{"num_hidden_layers": 11, "hidden_size": 384, "n_experts": 32, "experts_per_token": 2, "d_expert": 288, "d_shared_expert": 0, "hidden_act": "relu", "moe_layers": [2, 3, 4, 5, 6, 7, 8, 9, 10], "router_score": "sigmoid", "normalize_top_k": true, "routed_scale": 1.41, "balance_loss": 0.0103, "balance_bias": false, "init_std_router": 0.0073, "lr_router": 0.000552, "vocab_size": 26318, "norm": "rmsnorm", "norm_eps": 1e-06, "tie_word_embeddings": false, "optimizer": "muon_variant", "learning_rate": 0.00634, "max_grad_norm": 0.5, "batch_tokens": 65536, "max_seq_len": 1024, "train_tokens": 444800000, "max_steps": 6788, "dataset": "wikipedia_en"}
Below are experts of layer 4 (counted from 0) of a mixture-of-experts language model. Rows are named up (a neuron's input weights, with its number), down (a neuron's output weights, with its number) and show model dimensions 256-383. Each number is 500 + 40 x the weight over its row's rms, rounded and kept within 0 to 999. Numbers have three digits each.
Before each expert's rows: "mostly gets" lists some tokens that are sent to it at least half of the time; "comes before" lists some tokens at least twice as common just after its tokens as in all text. This comes from a sample of Wikipedia text that the model never trained on. Tokens count by the router's weight.

# expert 16
mostly gets: " in", " was", " at", " during", " is", " within"
comes before: " the", " a", " his", " an", " its", " their"
up3:546536492456457505500565515493494457424484493442531505508477452541543472481519521482410468459514477594519503509496540565586485425541540557541521519552478519524505460444532436450494454503533476503511525386459533453487477541484488526475542532425536509501484476475503466470496458512461535476546527521505476531515491534499454461522478454477496607492495461535471540452514516545451486500447
down3:444540481523502523443458479460424484510552554523506481423479473538415447428450545452558506499507599518480437486471467494470473469479435487526480532467545490525560550514444555595561499444492511477534564506485504542468459510434486470496488466480553575564518441535453541514522551547563498500469503526508535584510452560465472507536519462495484479484508586526467460483469481485514498454530
up4:467506445473457436471537502487491521489421544443429516588527557504566495516456468514466488566525532482526478436500573502515512520547534539531508592469594589530542475387494500577528520441464506486483494507477503423463527551525532423478548494514481472487447498481451483525485538529455511541549516453510529470521491468521544498521576505533492457412514495491532497575476472490539498535415
down4:481488473495584484548517475482508487493475534552537499418562507543538471486488436525466497538553482479604491537499492486520479558489536533561519543502525509544542552434473445518409581526514477424456487458523473486473569530510549485503508430599503529450441499542494533560526544536460508502455546496481467492528596542471495506490463556415520442528487514489458518526507400500533423490466

# expert 14
mostly gets: " and", "),", " or", " but", " &", "\","
comes before: " the", " and", " he", " a", " but", " which"
up3:511499486593495508509497539509479492461488542515508473476519520459528486496525566500479442568447494512554493529488519519522518534445469517463625424476483503516537511475559384458502491474543552448544514453562537463550411543532504474510538520445507429502527430550512459493503496438463518462495526493508460514484554506502458458516515490521474537446530516521517563492487462502519500541521
down3:489499490517443551500464406474447484484476511449530481540492527513479510421470553499568514486509606406564491547487399496492408516533540447486507504480511527473521486464468483523495510493534488503493555526550525556449480501458502453490531537497537568494432498486573520511478480508453443460516475567449499574488509494463480550434469530546406516496509527463409423482468454508519451511525
up4:453535456539527519568535484467455515530484481526427443557507475533464520456495492499546551529508459520496477458536469577532514575528430543471470493415513606486518521432534461567532501524464520471474487495456465496523516488505559519442590479509523444507427533518509478468538457451534504488554543512485518507509472424553512473542564481512509406415569515499558557516510498498524567499492
down4:450446473546520543479534513500541523412508486488503522408566530429458512500535603509573459488489504525509495524454566496449416549432580477464473538512528484439435429542486522488544463507464468499519553468568436518481485527416474532479467432421425607492541530545454520510516539514458550503508557535483554500450481523415439478556487495505470511540496504470469515527471486552522462537497

# expert 10
mostly gets: " Best", " China", " Democrats", " Key", " Outstanding", " Sl"
comes before: " |", " |\n", "%", "\"", " =\n\n", "9"
up0:579534576540430482554511518521481492535481468516500550469501422492496535508548469535516512493449467540463473456548467446495502519519505516532454516456533503464503393476523494486514474533440444492418478450586541532534501522496527475509550513466516482498526489458461507476467503491484491536513412489564504459414501488523489467557468489511477517509536445509565479543520495478514597476497
down0:502481499545521524500484460483533545511435470502480494598537499502495520437404570520600508503529411494477487501509490488558506476470528519459542513503506496452515516503499557549490479399569488492521500483536558473503467457521491493511477452533476501515502492519497510535465508476541545514484562393513532509534502508505470482479447533451492507472542399551421551536499489457549502492489
up1:478507504474484479555483551472490387550481491502537482442445505473496480552553620466532507471493458519532541494526486535554515420521452517510502527433577503528472332465523486534494569496364513522442503530510486538501490468561529533428511502391441373477475532512554484508545505435498473508502492533492503443523468508490501490427450485477489489509498425493526537481466516525509506502475
down1:530478452530477488487522513472532508427466443489529580508496489496485544488476488400497439465519532464491555497496511483469565488516493489540487533461432452487480507549494515499521499544575511540521442527422469568544480559495527539480479508537512489489569469535473502520484500499482532388501515467498443456497482525526500468454505466458452484496528487477500448467507475635501510517478

# expert 21
mostly gets: ".\n\n", "==", "===", "\n\n", "==\n", " =\n\n"
comes before: "-", "==", " The", "The", "===", " In"
up0:557525522466494526434493510510504514496519467504475459541503491480420540534480471498502495532509484566511480568510594387547493519519429438498458505477568468448563532476490508536493473470425525494394549475512464538491510453480453513508516455472549515458535451477527539476443502473570455415480487508590545392499537566526441502501518523542498526484465504506563501517514441560538510565477
down0:535491468491468589505523514492468472490511577513494523481477510511478513498539469482502399486533482524524477486466460541555475526513486506435531484449487512486518543517444486430518476482575509426502513497494507455450492526509488463489530477465463454491449457525543512451432522526539502503461499418513491481471493400465530522441505487520437503515551419518507522455499571479506454485577
up1:561554516498427431575432536457492417491539511559488486499483493516514498441470545484576436493478505467462539477520524500499453521480575527478573560488550527530539468529509533599484479479488462550471535461549482489470484507512526477392477564481500443501560499486556524490494487442472406441512471507452474437502524517539446526474487491573497530470519482472498489445458489545468506467575
down1:557470488504475478504478555496593529487482508476535521471471591486549439438484455460535476476518493433474489495480535504528493535511509484486508559507470572499459490492487498530689437489541541468505437500479504507507451507472523482472458516539525467479501467489515519512456491477636537495506461468511550526483502535473531516531483462531471476511451464482505469487539552532483549500542

# expert 6
mostly gets: " Indonesia", " Singapore", " Team", " numbers", " music", " Particip"
comes before: " of", ",", " and", ".\n\n", "\"", " for"
up11:498560449556463508523514551537436460493506580479512485504573504535546537530543496564482443555448515471513447504490476506548478502510465491530559523446523462500532481557536489560504508413424428552476466499520519511499509516505556473435491432414522481489511472450525478465493445497458510491537507542531486468516474428509478462492608544515460432561463486495486582486480475535541537479527
down11:451552447588474424461368448555592548586460607510533474513590499515531582509403462533510415489494520514504481613485461451479502531454523475516472485507475483510501511433515483499537544504444522448506481474452441487547467489522574504492581562466524516477481484514479522501467561507466510512484540485441461534439500511539495479521498441570383478500511496487527485541521508482503481474468
up12:477445528546491452537595542487492529523502531494421434430515459467545553523550504516495532560471463505546512437510517585506453454527544432412486502460516526556492467445507486513539486508511549476510490491481504543447565536477478543497476533501475509521430520503478545509493376523473494467444476554525506540562423495503549464509506549518532500491654491514407438473515491481518501485459
down12:406439540519565448440469536519524492588490470583478457525463499551495466506519564521486543521511497457540493530507474558459488477548533476535486521596478406500469557549482520457483514506480498507567478533461521555509466516529507528503468534549504491453498508550519530442487511513444501540528536570490468499464479459507594518474516559513529506471517510476479550500513462480499392594516

# expert 25
mostly gets: " |\n", "|---|---|---|---|---|---|\n", "|---|---|---|---|\n", "|---|---|---|---|---|\n", " –;", "|---|---|---|\n"
comes before: "|", " ", " |", " |\n", "-", "0"
up0:508534510512500487483480466498508483473432451567471513500498531439423517551461523532457497555522500546498532522471507410511529479510421496576461515493537517548531494506504539512432532535476481483388506498574538522499491506444495459517561542522490481522544492504502492464530481495499470496573416435519527451390531552526431547469491503513525478476498528499531490573526493547481495479507
down0:455509465569514560545464494533571471501499511482533496539541495521509552468426534483519449508479533544523492565563414599519503491432528395454532521545487538518485497460529481448504462515450529527486513522464537451524549497503569464494451642476511462521414499501475485487472528534497548537466519489503542492493514495436508473488492513526520545404495501475409525512545539480548439505564
up1:490506474504463458498532494512517447542527484531511458519488478491469451518528551507553491510505460481471530517523547542451521484467503524384497548533546519498546337493608499586508490550452491498402532453489427470477481496521548436377514486437474427484479501501524491534491481483487510495501474531524477496567494517459485500455450613483501508474479377514498408490498555533490458453524
down1:538486421521443482498524532508558507471496461501656589470436537500474436453528427503521512497507431420572457528488523506487551486569467443529509503499479429466515517465485498470546521476541517516515444499489511481511532561510541566499511510536496538509520495556511451477441534619471487481508512518485496502491518441443464489505496533505530493508537492546533495424563510570501523574516

# expert 26
mostly gets: " been", " when", " being", " not", " after", " before"
comes before: " the", " a", " be", " his", " that", " he"
up3:531475485507527452498550576527542438453494519469501502495479456452534458465554606425389441526535563500528489562518536551506506559464608493534499503495498487530516497526521477523531532475446494502574578529505513441501444535535482485467443523477534502512461498449518498517607490457476573488537499466528489468517453521481463489462485472530505496476526496493499568449535469534577534435495
down3:481480495445531440530434510485482468569527477490549450476511481502461461428510512516543495506434527438490505487443496522475451459448590543438472514529475549472536489505467529508517470479497437520580522475522505602473490462543477480520502495428510544469469488481495497496466495545494479534435490512487518554507509536402499545478454507519509545463508507533510418467486534514527507573531
up4:501416499538462481550588501500405526496406474418466494482499517461562451499517460497551536515494495577495506467533425565552472471481498447534518473501490521511525494469524554588528521437527496521516519492448560447484483480587558505496530449493514500569534565505478497515536474525514568503530503473424495501516458439525523480499572490457438460404482542537498514517538505414522610514427
down4:482514495500579527492549556434576475489463491525527514483482408512549475537495559480427527539414545496515467491486457580539511466411483526456487567546555511489423543492506445437490532544417477447504545441529456510537528516502561603515464511527499559514472558511510504453532590446484508481471547435552513482465534530435469465395451503460490512553485519530446529530497505538586437529532

# expert 1
mostly gets: " real", " Real", " –;", " —;", " Con", " pre"
comes before: " |", "|", "20", "-", "19", " \""
up0:507549458536490533530514505431567485561518522490500506487508517428448587505461502536495480630548503553508514568575580456497569491550482505504511518418583497675514458522494487478466481496442501502485529414567490539528480576536508485476513565477468466534484457496509552463542502446473490441415489387523458495471440508550496442496473539470526498502483499569491479475484428516484539483539
down0:559538494541497536503492519507477465590478507506477497524506484462457471482418513462608459455561436528452486496510446527498486509533514528470487492464488484475586543484445499477500484494562530352559530536509497470496517501511422472540588416512473486579491422598487548480503532499446550520441524485507479481480500517620495430497498456533484460504465495498462554573491457458501468431523
up1:480546463464524469534483552467501470520526528529458460476499503513479474478557505465482467507428356469519493527529526510505509487532480523499524518512552518512510464458562509534512488487379484520524527429489458497486554472480525497441485537509481491477545446512504542475542512450535477501406465510503505562544474490562446523474467523436471518502561480494570484485531506475472495448478
down1:582460439551524466466468446587511486481447406539502544474467531459440509489498383459450580475557481542494506550511505444496506494548500467476521508436493538432521467550457469482496501491495547547511418562482500513519441554536485493465486543525511583459559537485488473498527474486543514468523499615444483585543534530513482523454442463559481448536520533494511481427519452534456487495412

# expert 20
mostly gets: " development", " political", " built", " died", " worked", " released"
comes before: " of", " to", " in", " and", " by", " for"
up0:511535489491489495512484468493463429481512526545490526520530514515503480573496484526483563511490515573484480482590462442482507460519498529508566503524497455461532436503492448465484428508468487470492499523548509407502478454442501518484548526451539521364483487497480495448507465471492485486376436517477510524525501531469481464501485474532494527476510482496537448555511517479487500532476
down0:492466482480626548478513501525512505535455521498517494501524496557516535500426559485619508548473551470462454498548480587507491523415484503469565526514516523510514522488509512472547520438526494508488463588499460522447463477437511486500498464561561464530516534512487500488527480483480568485509595452504521531472526476369453463463509499508469475427493502489583529521504529500495526547446
up1:493474439473458422484446525451477472534470452545481467455464491498473437510544552474569491494485479480450442500487508529469464503509518547484455519521524453524528453480494424539460452560421469521488560538481490522528467476503509527480483507439530461411495452500525514470435461461507464552408484529543502469498487467481448488459483596410422555532537463546506417497451483519480589509531
down1:475527461499473454497464448499519586465469508556578547477530488457523440446521474487524496541560471468460464487491450496532537458543487505419523522487477523466515508450493502490488468456520510506539477498447497444508432492549502479438504512516555490489552480530543510566457451477505546426544465512538592456439472484500430476565514563434438442528539536530497515525491491481433543493490